Experts of a small language model.
Size: width 320, 35.6M parameters.
Below are experts of layer 2 (counted from 0) of a mixture-of-experts language model. Rows are named router (the router's row for the expert), up (a neuron's input weights, with its number) and show model dimensions 0-63. Each number is 200 + 30 x the weight over its row's rms, rounded and kept within 0 to 999.
Before each expert's rows: "comes after" lists some tokens at least twice as common just before its tokens as in all text. This comes from a sample of Wikipedia text that the model never trained on. Tokens count by the router's weight.

# expert 4
comes after: ".", ".\n\n", "\n\n", " is", " |\n", "=="
router,194,191,231,187,191,245,189,172,195,215,211,229,173,179,204,221,191,176,208,205,183,189,225,207,172,174,205,174,138,136,226,141,203,218,176,165,175,237,171,196,209,198,122,182,225,219,199,189,206,199,132,182,175,208,163,218,226,188,230,204,238,211,209,171
up16,157,203,215,231,169,206,182,172,213,206,188,223,168,160,255,209,183,171,200,229,229,198,229,236,218,155,135,185,204,228,214,177,221,228,228,181,226,240,207,193,176,183,194,160,220,225,168,269,218,197,174,193,229,219,167,217,214,214,156,184,190,199,227,167
up17,149,206,192,215,151,207,183,236,207,224,197,206,211,173,199,171,190,238,210,193,197,248,193,132,184,158,176,167,221,187,214,206,197,298,202,193,208,197,227,219,237,187,136,174,163,191,170,216,214,204,175,150,231,221,221,239,178,185,228,214,218,238,160,182
up18,133,239,178,181,214,182,150,187,199,154,194,195,225,216,199,262,176,263,233,221,169,212,240,207,307,221,173,144,258,154,231,125,202,229,215,226,237,198,188,190,277,207,147,162,236,226,185,220,224,218,170,162,251,229,189,162,164,183,221,223,189,225,182,208
up19,137,229,217,273,171,188,150,187,231,262,179,107,180,178,199,238,219,227,256,215,188,196,207,165,219,210,198,191,213,175,209,198,225,213,188,201,223,153,199,187,236,204,142,182,199,183,191,205,215,130,174,242,230,214,131,234,210,183,198,245,172,190,190,151
up20,188,174,174,166,160,216,141,138,204,207,226,187,190,190,231,195,213,240,264,181,210,181,150,226,181,154,137,200,223,166,168,194,206,222,209,186,205,185,200,118,264,174,181,203,199,248,195,232,189,223,214,132,230,205,205,164,188,183,251,218,225,212,197,133
up21,151,223,210,230,172,204,189,181,225,238,184,199,151,156,260,213,169,185,209,237,203,215,215,183,236,148,151,200,192,225,225,170,225,244,234,180,187,235,199,185,176,179,213,171,212,207,170,277,223,191,206,180,240,247,163,205,229,223,162,210,193,185,256,152
up22,173,162,228,214,205,195,204,136,221,203,193,175,193,159,225,230,205,211,241,280,256,175,200,248,207,151,194,226,196,203,236,160,217,198,237,163,247,202,209,239,192,185,215,161,201,206,229,252,169,196,211,185,152,218,193,243,198,177,191,188,235,131,210,207
up23,177,157,216,213,125,184,112,213,178,203,257,173,211,197,190,242,213,213,164,240,127,253,266,188,188,178,207,235,158,212,189,192,218,194,204,197,184,220,209,184,248,227,190,173,156,182,196,203,198,177,152,180,207,258,197,203,216,182,194,265,241,187,177,221
up24,167,233,228,220,185,227,179,164,180,176,236,188,234,223,192,258,198,202,183,217,183,129,234,152,242,172,244,202,145,171,253,226,214,206,175,211,212,227,196,190,200,215,204,161,139,226,177,196,182,171,206,152,187,229,180,202,268,217,207,175,202,220,229,195
up25,170,171,211,203,218,226,222,173,157,189,204,142,184,175,224,200,174,192,167,264,223,170,202,235,248,177,139,222,222,288,188,176,304,185,231,174,204,145,172,157,151,167,192,242,197,216,179,214,219,197,249,216,187,241,167,195,205,215,168,207,183,143,209,223
up26,205,210,229,181,173,214,204,210,173,173,202,209,165,166,180,208,205,190,192,261,153,219,194,259,216,212,137,199,179,171,189,171,164,226,172,223,189,167,195,219,167,202,177,212,188,204,211,192,225,239,117,203,234,209,175,165,165,156,206,228,202,168,193,271
up27,164,228,187,249,183,192,179,176,213,215,176,234,190,135,245,209,177,184,196,222,229,226,219,216,220,152,143,201,184,214,222,172,245,213,249,172,202,246,180,172,176,171,216,149,209,206,180,264,196,190,203,178,218,200,150,222,222,228,154,176,207,206,236,159
up28,172,272,215,193,157,224,216,221,252,216,169,216,150,216,231,181,218,185,116,215,192,160,196,185,216,186,160,195,205,166,200,208,193,269,200,171,216,185,206,184,192,130,272,176,142,203,213,193,220,239,140,196,252,192,193,212,199,219,172,195,171,118,201,184
up29,171,221,199,172,126,173,169,191,196,217,144,228,201,166,219,180,211,204,199,246,207,165,147,246,176,160,158,253,211,189,168,235,226,216,225,146,219,241,239,223,154,195,216,207,162,241,160,236,192,196,150,202,258,217,213,203,183,242,209,216,185,210,205,202
up30,204,169,201,165,213,209,263,209,179,189,231,221,200,141,255,254,218,183,178,170,201,249,249,182,205,210,167,134,147,246,221,219,217,201,207,151,189,197,237,205,136,152,189,179,182,201,204,193,153,156,209,235,214,189,183,238,246,207,196,230,236,159,198,146
up31,122,227,181,186,207,188,230,179,217,162,148,175,150,168,202,229,159,154,176,226,244,186,199,281,245,233,211,224,215,228,229,162,282,232,211,196,203,213,229,232,189,186,206,194,205,188,162,242,204,222,175,220,211,215,165,166,206,162,103,194,193,176,231,203
up32,206,189,190,204,150,225,186,186,177,209,225,125,142,193,204,159,207,150,190,167,192,195,194,212,231,142,199,191,226,212,171,243,202,231,239,160,173,246,191,204,142,166,200,209,233,208,174,221,179,217,132,206,224,170,202,200,197,219,202,223,199,174,221,153
up33,126,226,192,220,175,195,161,160,192,234,161,211,171,160,260,207,179,200,209,196,192,197,238,213,195,164,116,189,213,231,193,157,219,227,243,193,206,262,197,204,188,201,198,161,210,246,153,269,195,214,215,161,220,241,176,213,223,228,180,196,208,184,250,135
up34,187,207,247,176,194,213,202,183,181,206,247,193,194,198,243,251,206,177,171,201,212,210,245,159,162,183,213,195,118,166,216,165,193,190,182,200,173,262,181,155,207,206,169,207,220,184,178,180,150,190,230,201,237,225,189,239,233,210,216,223,222,265,227,137
up35,174,287,220,194,174,214,178,188,226,243,206,190,180,186,189,205,174,186,148,190,211,177,236,184,218,198,227,208,134,147,296,172,221,229,218,174,230,185,210,215,240,161,124,161,194,212,174,208,189,211,209,164,180,208,190,206,195,197,203,196,220,228,201,175
up36,213,200,165,172,198,209,218,175,189,223,271,212,188,221,195,206,241,159,143,198,201,147,256,277,145,215,233,187,145,194,198,144,207,212,209,173,150,193,171,228,193,186,189,195,244,159,179,181,230,234,194,203,211,209,178,223,219,170,202,180,199,147,213,224
up37,211,151,239,201,196,215,195,121,204,208,229,186,172,188,166,159,199,195,222,230,184,222,174,269,213,141,125,144,211,270,177,192,195,216,210,208,205,203,142,219,213,207,176,222,187,226,163,220,164,189,240,149,211,170,172,179,168,196,183,234,226,120,190,210
up38,153,228,220,231,183,232,233,199,182,182,191,205,227,210,213,171,228,146,191,182,241,198,201,163,193,166,215,140,136,199,296,196,237,208,218,209,207,270,194,187,265,177,132,151,172,175,213,182,225,217,201,135,211,223,231,215,244,197,203,169,213,252,214,172
up39,133,220,203,225,164,190,177,173,210,217,187,209,186,153,260,215,184,168,201,227,222,192,232,194,220,161,140,195,216,222,200,176,226,219,234,169,216,234,173,175,179,179,191,160,212,211,164,283,194,197,215,179,239,221,148,216,219,239,164,190,188,189,246,138
up40,136,221,223,236,172,198,194,188,197,209,181,219,156,147,254,200,166,181,200,224,189,205,212,215,211,152,143,213,190,228,214,155,218,234,237,196,201,228,167,200,168,183,205,157,229,209,170,253,208,207,206,205,250,221,202,253,236,213,170,193,191,197,210,164
up41,185,237,191,266,228,228,191,206,239,193,219,181,202,139,165,173,202,153,166,185,171,175,201,210,225,184,193,231,207,218,258,223,248,236,230,251,176,205,190,185,218,156,180,157,196,182,175,165,200,204,192,236,197,186,198,236,191,202,177,177,211,210,166,199
up42,225,202,248,218,199,186,185,207,247,204,250,220,221,186,229,193,159,203,206,206,232,226,202,211,220,182,228,257,174,207,215,209,191,205,229,150,148,191,198,181,183,148,196,177,174,202,227,193,208,176,201,187,184,234,204,191,232,216,216,255,234,207,195,196
up43,143,174,223,226,160,194,206,182,203,241,192,225,200,185,229,207,182,155,210,224,216,200,221,240,180,142,155,183,187,198,216,191,197,219,233,159,232,215,174,220,173,184,203,166,202,202,182,233,221,166,207,169,232,200,169,224,257,201,182,177,187,153,224,141
up44,103,219,168,221,209,200,161,193,154,210,189,163,186,181,228,225,173,196,257,208,218,133,147,192,189,175,191,197,278,281,237,177,205,189,194,145,207,197,180,180,207,156,162,179,191,207,181,220,178,171,214,219,214,281,216,247,184,210,198,195,149,213,281,143
up45,215,207,160,248,189,190,225,176,159,184,206,208,204,210,188,219,141,192,226,250,185,269,164,173,272,194,192,190,216,157,188,138,211,205,221,225,225,214,259,195,157,222,115,216,181,242,178,235,221,233,200,174,173,209,158,176,203,183,136,194,214,236,158,209
up46,115,172,211,234,160,192,177,198,222,212,187,244,146,157,222,181,160,170,202,212,218,222,219,204,186,146,175,168,173,189,211,181,221,224,215,163,219,246,187,238,191,189,214,147,214,207,212,251,215,212,193,173,229,209,186,247,241,211,164,205,171,166,190,178
up47,273,220,167,168,202,153,199,157,201,223,214,213,243,211,203,188,178,164,197,206,195,187,187,224,209,241,212,176,228,199,203,177,246,204,203,184,209,182,186,161,225,214,154,232,222,234,151,201,209,232,135,226,188,174,196,155,193,203,207,125,209,160,221,239
up48,136,188,193,161,195,171,247,188,184,176,224,177,184,148,221,192,195,154,181,257,232,219,192,193,250,193,203,209,211,236,152,176,312,189,241,183,215,211,147,221,148,159,176,190,170,225,174,206,219,204,266,230,203,223,122,183,206,226,160,185,191,189,218,207
up49,161,174,190,207,143,192,196,142,165,195,146,197,134,163,226,257,180,192,162,233,171,202,260,167,190,133,203,245,219,180,234,218,206,246,224,229,158,234,234,269,188,210,235,217,155,180,225,211,232,243,221,170,263,264,183,208,263,192,178,197,193,212,174,172
up50,239,200,151,184,236,178,207,204,184,220,216,169,231,206,183,242,167,169,177,234,167,225,197,222,203,147,220,156,221,218,206,204,266,166,253,230,204,197,120,217,230,206,202,192,184,211,176,197,216,224,115,181,168,259,156,205,213,208,179,161,187,185,180,198

# expert 0
comes after: "200", "201", ",", "199", ".", "197"
router,134,245,226,218,151,215,163,177,190,206,178,211,179,158,206,246,171,194,194,221,237,177,231,219,219,162,171,153,172,176,237,141,224,248,231,163,208,209,202,199,158,155,170,169,203,198,202,270,212,198,153,191,215,226,166,203,235,186,198,201,218,188,222,129
up0,209,199,188,183,185,182,209,226,189,177,173,202,230,267,169,224,131,198,143,152,138,264,191,229,193,220,214,175,231,193,175,202,156,197,199,194,232,160,219,189,241,168,156,220,154,218,157,129,237,209,159,207,152,158,163,213,191,192,219,267,216,204,152,242
up1,140,240,179,210,162,213,184,150,197,166,192,234,196,188,168,235,180,167,191,224,239,169,201,235,177,135,185,162,143,133,242,171,198,182,210,188,192,191,229,250,212,182,188,159,213,187,222,202,230,222,181,214,196,181,201,212,236,147,178,202,211,183,252,134
up2,196,160,209,210,165,232,235,153,192,199,195,197,190,141,170,215,205,206,198,156,178,213,220,215,178,158,183,208,201,166,166,258,238,198,195,178,171,216,128,204,224,204,186,256,191,227,215,201,186,168,218,174,175,241,207,249,214,180,223,184,201,216,186,158
up3,157,225,210,219,201,245,240,133,194,203,198,238,206,216,181,207,175,154,173,198,217,254,238,219,172,189,232,161,255,179,220,228,177,204,241,158,203,207,190,193,210,182,152,215,225,217,157,161,206,197,170,195,230,222,193,224,191,181,211,191,180,174,228,219
up4,179,229,217,206,173,229,162,184,237,183,211,210,189,157,197,286,220,209,196,206,220,162,200,201,229,166,168,143,146,147,236,123,244,231,210,184,200,223,179,238,162,163,183,160,215,198,192,256,212,195,173,176,219,223,149,219,180,202,168,209,237,181,224,166
up5,156,207,245,188,193,200,187,190,171,245,208,153,209,220,272,183,181,231,158,256,180,222,243,205,220,214,212,204,172,216,147,216,168,207,187,174,192,166,213,180,218,165,159,222,156,167,153,171,195,162,181,181,196,222,174,277,179,210,204,223,171,172,149,194
up6,168,252,187,221,158,201,186,220,208,192,181,216,171,142,218,243,192,188,200,220,240,169,198,224,215,137,192,171,192,149,240,136,226,255,228,172,211,211,232,253,156,189,182,155,198,184,186,253,218,202,160,187,207,211,155,195,244,162,204,226,221,199,221,186
up7,170,248,205,216,135,195,142,189,200,194,183,204,179,152,198,256,172,157,199,219,215,188,215,234,196,163,188,170,185,165,248,111,198,227,223,173,235,233,216,250,171,164,148,161,202,171,218,216,208,206,164,202,200,217,164,209,254,182,188,216,222,189,218,157
up8,180,229,157,169,116,186,177,255,235,148,184,240,170,172,176,215,185,230,190,184,148,245,204,218,189,174,236,160,201,180,215,221,144,164,160,221,238,190,202,192,208,209,232,224,210,207,204,175,203,181,237,149,242,236,169,170,246,213,200,285,188,201,225,189
up9,125,264,249,189,164,213,235,190,243,216,196,185,186,159,195,222,238,168,193,227,188,183,234,205,190,181,224,149,206,208,266,185,215,209,195,147,228,179,186,189,249,152,176,180,200,195,216,203,187,235,163,228,222,178,200,212,234,167,237,159,187,154,235,134
up10,153,263,172,203,177,204,162,189,216,181,207,216,163,183,195,263,177,174,205,185,228,164,213,207,235,175,181,174,148,156,243,147,208,226,237,170,194,225,221,212,157,182,157,142,237,197,180,258,216,204,159,177,198,182,139,215,187,230,171,182,254,203,247,151
up11,193,252,225,191,195,225,204,217,182,194,151,232,235,163,213,217,209,179,182,213,237,208,195,211,180,146,189,137,170,208,253,202,190,269,180,176,149,177,178,177,197,188,168,147,144,167,185,236,236,189,164,228,180,233,138,188,265,183,250,203,214,191,202,161
up12,202,207,231,184,202,220,261,140,204,238,260,149,241,187,176,163,196,174,173,192,173,238,169,215,162,179,206,202,230,183,239,188,232,186,174,132,226,181,170,163,266,197,201,200,212,207,214,142,213,226,187,168,232,276,232,217,223,160,182,141,203,197,243,180
up13,157,247,202,194,152,216,178,196,209,206,199,175,191,199,225,250,170,170,186,211,221,152,234,238,207,167,191,163,170,133,228,151,204,242,229,182,198,206,239,224,158,183,148,149,225,170,207,239,248,202,155,188,180,226,155,209,205,164,195,215,205,169,232,188
up14,200,254,178,210,191,190,202,161,187,209,237,231,257,205,235,206,222,148,121,217,149,261,246,238,218,168,213,186,207,192,230,219,221,225,192,196,211,218,207,188,225,192,155,177,171,231,171,178,220,220,186,226,196,190,169,193,218,213,176,180,202,177,199,205
up15,223,201,264,229,214,194,215,133,175,238,178,205,214,223,163,246,199,170,146,229,172,177,212,250,204,217,224,207,194,190,219,221,235,207,181,204,227,139,178,168,246,193,165,224,139,201,180,187,218,187,223,200,212,170,178,209,176,169,206,175,208,177,223,213
up16,229,231,179,171,215,209,198,183,204,191,226,168,254,231,230,187,220,152,145,212,168,240,182,266,199,175,198,255,232,236,201,247,224,163,214,191,248,232,196,196,238,191,214,216,161,209,152,133,200,209,203,201,218,166,195,218,146,206,165,180,217,179,265,168
up17,195,257,163,209,143,220,174,187,213,198,191,201,196,171,181,252,172,170,204,182,236,190,218,220,217,167,176,152,197,134,245,133,172,248,223,151,222,202,191,228,145,163,160,145,210,201,215,234,196,197,161,179,202,202,160,186,217,177,200,216,242,185,249,170
up18,179,154,218,184,185,176,194,196,252,212,233,218,182,172,211,236,200,205,183,177,192,178,230,211,153,169,203,200,212,182,208,208,174,156,186,148,204,186,244,245,251,205,241,164,218,179,216,174,213,153,190,184,185,189,188,239,230,173,178,201,227,149,199,211
up19,196,220,200,194,155,204,166,175,217,159,168,178,179,183,197,209,228,176,189,246,166,178,230,225,148,182,200,257,171,206,256,210,258,202,206,181,251,212,211,252,226,161,192,183,164,231,209,202,209,195,170,202,210,187,212,224,238,196,203,165,183,181,204,206
up20,161,252,185,187,155,197,187,178,220,203,199,181,133,151,181,272,158,212,183,201,232,176,260,231,211,183,165,148,151,140,248,159,204,219,213,168,192,193,230,217,110,176,163,170,187,191,200,260,225,200,159,204,205,216,146,198,207,196,209,220,198,193,235,171
up21,203,196,236,221,181,223,222,210,205,217,198,177,197,226,204,230,224,193,183,235,151,203,239,204,211,178,220,198,210,172,195,252,190,197,149,195,206,171,178,208,185,222,160,227,188,171,161,181,173,161,159,167,214,158,210,219,246,161,198,191,205,145,240,190
up22,179,246,169,201,148,219,172,176,218,196,197,204,164,171,216,275,184,181,210,218,255,194,206,211,226,167,195,163,151,147,237,148,182,245,213,173,205,228,210,236,138,166,166,146,235,208,218,235,210,198,146,185,223,230,132,213,234,195,191,218,226,187,239,161
up23,211,252,255,218,201,210,205,161,191,226,201,206,200,243,266,206,216,208,184,244,203,219,222,220,231,227,197,200,200,200,176,211,212,252,214,217,202,183,183,139,184,198,134,266,157,200,138,206,179,178,174,198,212,207,187,158,205,158,199,192,215,160,250,203
up24,220,221,214,236,229,208,220,231,174,215,185,186,205,231,223,175,204,173,154,244,136,220,210,168,237,178,176,223,239,220,176,222,237,199,224,196,247,222,191,186,173,193,144,285,151,203,170,187,203,248,188,190,199,174,215,191,169,172,232,212,229,181,201,262
up25,163,241,205,212,147,202,164,182,230,209,195,191,189,149,192,268,179,197,197,201,247,185,211,227,215,167,162,148,135,146,214,157,215,231,203,157,199,217,197,227,145,162,162,151,231,188,195,257,229,167,173,180,222,231,149,205,192,202,172,210,227,172,221,142
up26,176,238,248,196,152,202,191,218,216,181,186,203,158,231,168,223,257,159,166,196,177,147,225,237,190,186,155,200,162,187,224,229,247,189,154,143,213,171,163,175,223,141,200,217,162,234,158,176,204,176,204,256,155,150,194,250,203,198,214,205,170,161,195,168
up27,167,218,169,214,248,230,240,198,141,202,187,172,230,253,259,149,174,199,210,217,218,185,205,172,252,187,160,226,193,230,212,192,224,225,218,172,266,182,190,178,233,174,149,213,245,169,162,175,184,229,138,175,146,213,205,181,204,205,245,191,205,179,176,189
up28,165,250,176,217,171,211,174,190,218,187,196,228,204,146,205,251,194,171,207,206,231,171,209,192,232,146,180,163,173,160,232,113,182,256,221,149,241,220,188,230,147,157,153,183,224,191,183,249,216,188,163,187,201,211,139,203,217,169,226,230,201,161,224,167
up29,189,197,280,195,249,249,272,200,189,202,209,197,205,219,260,173,212,199,154,225,196,191,219,184,223,223,189,189,202,237,217,231,224,233,206,180,251,189,124,152,261,168,172,237,191,187,138,207,206,208,184,160,155,248,181,198,189,166,228,183,173,155,171,208
up30,210,249,190,182,193,175,188,220,206,238,223,197,181,215,191,265,195,158,159,199,156,222,216,184,185,196,196,240,206,236,204,240,258,173,206,201,138,165,174,181,266,249,183,206,145,201,207,194,223,187,212,265,266,179,176,209,215,194,143,147,207,223,210,186
up31,199,163,199,186,142,168,197,156,245,226,176,202,219,182,224,227,236,203,239,181,174,213,239,184,118,169,187,145,141,224,178,173,169,199,187,195,231,201,161,183,211,164,185,181,181,139,218,166,215,187,174,202,209,205,219,230,272,202,203,164,236,205,190,194
up32,213,210,244,203,148,227,161,158,150,216,219,154,195,214,139,244,208,182,179,236,160,185,257,191,159,213,185,209,167,191,233,219,218,238,189,218,157,194,172,195,265,214,206,211,139,182,197,193,196,173,200,207,242,219,233,224,201,180,233,154,202,180,209,187
up33,145,175,238,133,250,232,228,141,157,168,221,180,172,165,179,237,210,224,238,185,208,219,200,191,163,176,180,165,176,178,160,234,186,195,158,217,198,189,170,213,218,223,219,226,221,196,218,220,202,149,200,146,197,188,216,223,166,200,166,233,209,214,184,180
up34,211,144,162,139,163,276,187,186,200,190,248,159,235,200,155,216,161,151,189,182,200,210,208,269,189,198,207,195,219,179,201,228,237,230,262,201,164,256,159,204,203,207,180,159,217,201,183,218,269,206,178,199,207,190,170,234,164,176,180,136,191,215,228,221

# expert 7
comes after: ",", "\n", ")\n", ";", "–", "1"
router,155,227,227,206,160,220,177,182,196,227,177,217,186,178,224,258,172,185,197,218,219,197,248,209,232,190,178,172,191,156,230,176,227,252,204,164,211,224,193,195,156,159,183,186,196,212,184,289,213,191,180,190,225,209,146,211,233,200,199,198,222,176,226,147
up16,168,213,201,179,170,228,192,177,155,214,175,198,178,181,232,248,172,184,191,200,215,208,252,205,243,181,194,203,198,119,231,200,229,241,195,193,189,225,221,218,157,169,192,186,199,232,166,262,210,195,183,183,246,200,187,255,224,162,204,190,230,208,221,163
up17,225,184,168,199,191,251,203,195,253,218,147,176,153,206,175,161,214,218,222,178,184,201,214,222,178,207,223,206,211,128,191,234,185,203,225,191,202,217,234,221,178,217,239,194,181,232,262,180,237,151,198,174,210,196,156,173,148,208,164,219,166,221,194,180
up18,166,194,187,229,221,206,215,243,142,208,176,188,221,190,213,265,253,199,213,155,193,164,242,215,149,216,260,177,246,196,218,250,190,162,173,186,193,198,225,168,228,192,188,227,205,175,164,194,138,203,238,184,260,230,146,230,204,183,218,203,165,230,206,174
up19,177,214,193,189,163,203,168,193,191,212,155,215,174,171,227,229,168,197,212,209,228,196,229,224,238,191,168,181,183,132,224,193,221,239,205,164,203,248,222,225,156,151,193,170,221,222,171,267,209,183,186,197,236,207,164,226,233,179,198,191,236,208,202,156
up20,143,217,206,199,178,226,177,171,190,209,169,208,169,165,219,249,177,203,198,183,234,205,230,211,224,179,166,192,183,124,223,185,201,232,201,153,216,221,196,215,168,171,182,173,192,196,180,272,216,176,195,185,247,184,164,245,228,190,201,194,239,190,216,154
up21,197,182,165,162,165,252,241,185,210,214,192,172,194,188,155,226,210,258,216,251,225,195,249,184,174,170,186,121,215,165,203,214,216,227,167,163,170,194,233,190,213,137,189,218,245,226,251,222,158,198,198,172,186,247,195,218,185,234,216,209,252,158,223,177
up22,175,197,206,184,196,235,186,185,197,240,180,217,213,193,239,259,173,181,194,200,233,189,261,219,235,169,192,188,186,121,218,183,193,248,207,167,211,229,197,210,174,160,161,197,196,231,178,258,197,199,180,173,215,193,149,208,230,211,193,186,231,178,215,183
up23,172,235,193,197,149,222,167,167,186,212,177,226,170,168,230,254,160,188,208,225,242,192,265,214,233,167,185,186,185,132,235,169,205,245,197,166,222,235,208,193,166,162,178,174,223,211,166,281,202,182,199,191,206,203,172,212,240,180,208,209,253,200,209,173
up24,151,212,196,184,157,201,188,177,180,237,166,220,203,177,232,227,177,181,197,203,230,198,218,210,251,183,186,195,198,136,245,202,219,238,194,178,216,241,204,217,152,153,163,186,215,250,153,262,219,191,193,203,257,179,196,237,216,168,201,174,237,203,205,168
up25,157,210,195,191,158,233,223,201,184,228,177,193,185,190,222,248,171,204,197,187,228,196,252,229,217,171,184,190,202,148,225,204,225,237,202,167,198,215,203,232,177,165,178,174,184,217,185,264,225,169,172,188,236,191,170,216,205,157,199,202,231,174,206,184
up26,177,208,181,192,163,227,185,190,162,226,175,195,186,187,248,264,161,186,197,210,221,191,241,216,232,181,199,192,185,132,216,211,229,255,215,187,219,222,196,208,156,148,195,188,204,223,173,275,215,185,195,188,238,190,176,217,222,174,182,190,232,203,220,147
up27,213,184,248,193,212,215,156,207,173,210,156,194,136,233,247,137,189,218,189,134,158,208,209,234,200,191,172,191,157,203,194,116,166,222,218,220,210,229,125,203,219,213,164,130,151,199,197,175,153,191,231,201,181,160,247,229,210,221,210,150,189,270,157,186
up28,195,238,203,248,174,218,161,219,211,182,287,213,166,176,187,258,206,192,149,222,196,220,222,245,239,188,155,189,175,224,214,211,226,190,284,256,209,186,143,193,218,235,178,229,186,182,168,205,209,215,196,256,165,204,185,201,158,143,219,188,186,219,260,259
up29,165,236,222,168,148,229,173,178,169,227,172,199,166,185,231,246,178,200,172,210,215,202,224,213,240,185,185,193,179,148,217,192,203,230,205,186,182,222,210,232,156,134,193,166,215,243,156,273,207,176,173,185,205,185,191,234,207,187,172,180,227,207,230,166
up30,197,167,251,180,168,234,214,171,196,193,144,171,220,177,239,186,225,177,171,225,223,157,211,215,210,122,192,215,189,217,220,167,181,233,176,151,210,210,191,216,229,197,208,164,236,188,234,215,211,167,148,150,175,207,246,229,195,168,223,201,192,234,169,188
up31,163,218,206,179,162,227,181,191,174,235,163,201,182,190,231,246,164,197,217,205,231,212,253,220,238,179,185,189,196,128,236,179,239,246,202,183,200,249,197,212,165,163,192,191,204,233,171,284,213,173,186,184,226,212,172,228,222,199,199,194,235,198,215,152
up32,156,220,193,212,148,202,201,181,157,237,188,212,205,185,220,246,163,186,214,213,197,191,245,174,225,196,181,184,176,153,220,183,198,234,192,177,215,212,209,237,179,149,169,173,223,235,149,256,213,190,204,197,267,185,188,217,209,179,176,178,215,206,209,161
up33,161,216,223,202,164,227,189,163,176,227,175,208,165,183,232,235,181,199,198,187,243,206,238,211,223,182,163,190,204,132,232,172,193,246,214,175,229,235,209,223,174,144,175,183,219,233,167,265,212,176,183,173,255,202,184,239,228,186,198,188,232,192,201,173
up34,226,228,231,170,147,189,159,174,229,233,206,203,211,175,200,200,233,235,134,180,173,190,212,231,224,223,193,209,229,220,259,199,205,189,220,186,152,233,204,167,171,209,209,178,167,164,231,183,160,179,249,203,208,186,173,233,143,180,210,194,242,230,243,206
up35,165,213,200,194,145,238,189,161,203,214,183,216,179,178,228,248,161,203,198,212,239,187,251,223,226,175,162,166,187,108,234,193,219,256,211,168,212,239,213,209,162,181,182,165,185,208,168,281,208,174,201,205,226,179,156,215,229,186,199,199,239,185,219,154
up36,181,206,187,199,146,230,186,183,170,239,180,224,206,175,207,239,194,181,232,203,206,200,228,202,241,172,170,185,180,155,231,187,189,236,210,182,202,233,213,232,147,162,169,188,232,223,176,240,219,179,202,194,257,163,168,216,211,171,194,204,256,213,201,171
up37,165,212,200,201,158,200,183,180,180,227,185,225,161,185,244,225,169,212,210,214,227,217,245,225,230,173,178,188,201,132,223,190,226,239,196,177,207,234,207,228,150,151,203,186,197,206,172,270,204,161,207,200,223,212,158,230,220,182,200,212,231,195,201,154
up38,201,197,166,139,175,211,190,239,168,252,214,188,212,170,193,224,202,162,186,187,233,175,249,193,198,182,205,234,197,177,224,188,167,203,168,133,212,206,237,220,129,173,155,158,213,239,229,234,209,190,219,189,210,228,181,220,235,144,165,140,236,217,243,171
up39,253,155,202,178,173,243,190,219,186,182,223,233,190,231,214,206,174,221,154,153,135,195,242,207,232,166,179,197,243,247,199,229,143,212,197,189,194,199,139,242,165,214,168,178,175,192,195,196,211,222,192,171,167,193,233,188,166,166,220,179,191,197,164,234
up40,201,166,285,193,139,222,179,131,209,155,208,131,201,223,223,200,248,225,189,202,207,193,218,228,190,211,152,164,201,171,196,157,191,208,160,204,181,172,180,161,187,200,195,167,160,181,236,181,231,146,150,166,178,160,252,203,161,199,185,188,222,154,198,215
up41,179,196,281,173,218,225,201,213,213,213,190,168,260,172,178,178,238,209,201,216,177,176,268,239,191,212,228,237,178,248,221,150,185,230,200,164,156,216,184,181,205,157,156,159,172,217,220,175,163,141,176,170,161,202,197,192,221,155,218,154,276,223,136,135
up42,172,230,217,193,184,205,175,150,148,224,193,214,176,178,189,236,172,189,198,207,219,209,228,220,221,173,179,184,187,148,232,176,189,231,208,174,199,273,208,219,158,152,168,195,215,231,179,262,199,185,210,177,269,180,165,216,232,180,188,159,245,220,242,151
up43,178,222,206,191,171,232,196,182,189,212,172,212,176,174,202,259,152,199,190,200,222,207,220,211,221,179,186,178,172,112,215,190,225,256,218,167,201,252,216,216,140,167,191,194,212,214,168,289,211,174,183,187,254,196,173,224,228,191,181,181,227,194,234,152
up44,201,235,246,207,213,239,169,201,159,212,189,155,214,208,230,231,191,155,224,222,157,213,203,186,202,246,181,168,198,173,252,189,247,189,194,166,145,220,211,154,166,173,160,142,199,205,237,171,240,213,144,209,246,176,285,221,201,214,160,135,167,220,154,207
up45,166,198,203,243,195,208,181,217,192,208,155,193,178,188,219,262,246,190,188,208,231,156,236,238,231,172,169,198,169,181,186,161,220,206,208,204,214,266,175,189,211,191,138,180,183,214,183,207,215,195,193,182,161,181,143,240,212,187,229,203,164,185,202,200
up46,206,254,247,215,181,211,182,177,241,198,184,227,198,194,197,182,227,208,234,202,155,205,226,226,197,203,162,210,197,175,179,234,211,201,201,215,161,207,206,160,204,204,152,227,140,240,155,173,185,197,224,221,165,181,139,185,242,186,202,241,227,219,189,168
up47,148,224,185,186,184,208,191,165,180,217,155,173,195,178,235,251,134,202,187,215,234,200,242,215,245,179,188,211,189,148,209,183,220,236,191,175,198,231,207,225,150,168,179,185,198,250,195,249,214,191,182,167,236,202,162,237,220,178,185,194,241,217,202,151
up48,224,164,196,169,223,203,203,230,209,147,227,209,191,229,198,158,174,206,190,161,222,268,196,160,187,189,189,268,199,131,189,210,154,176,169,188,144,199,160,253,190,202,224,155,223,196,238,201,239,179,205,184,190,159,226,197,175,193,220,161,231,190,199,143
up49,212,183,238,184,156,212,207,248,185,161,174,247,239,226,194,225,180,213,157,184,201,181,221,166,242,244,195,184,194,221,224,168,204,183,206,212,211,250,191,219,201,173,205,198,143,242,199,197,181,195,189,231,195,193,228,228,249,234,180,205,199,182,174,173
up50,226,284,165,178,232,211,225,140,209,170,188,171,185,198,210,186,196,234,171,259,177,201,200,214,192,160,209,220,143,197,190,194,190,186,211,259,223,206,214,200,172,218,184,231,250,206,197,185,207,192,204,212,158,211,209,153,163,235,207,197,122,259,139,235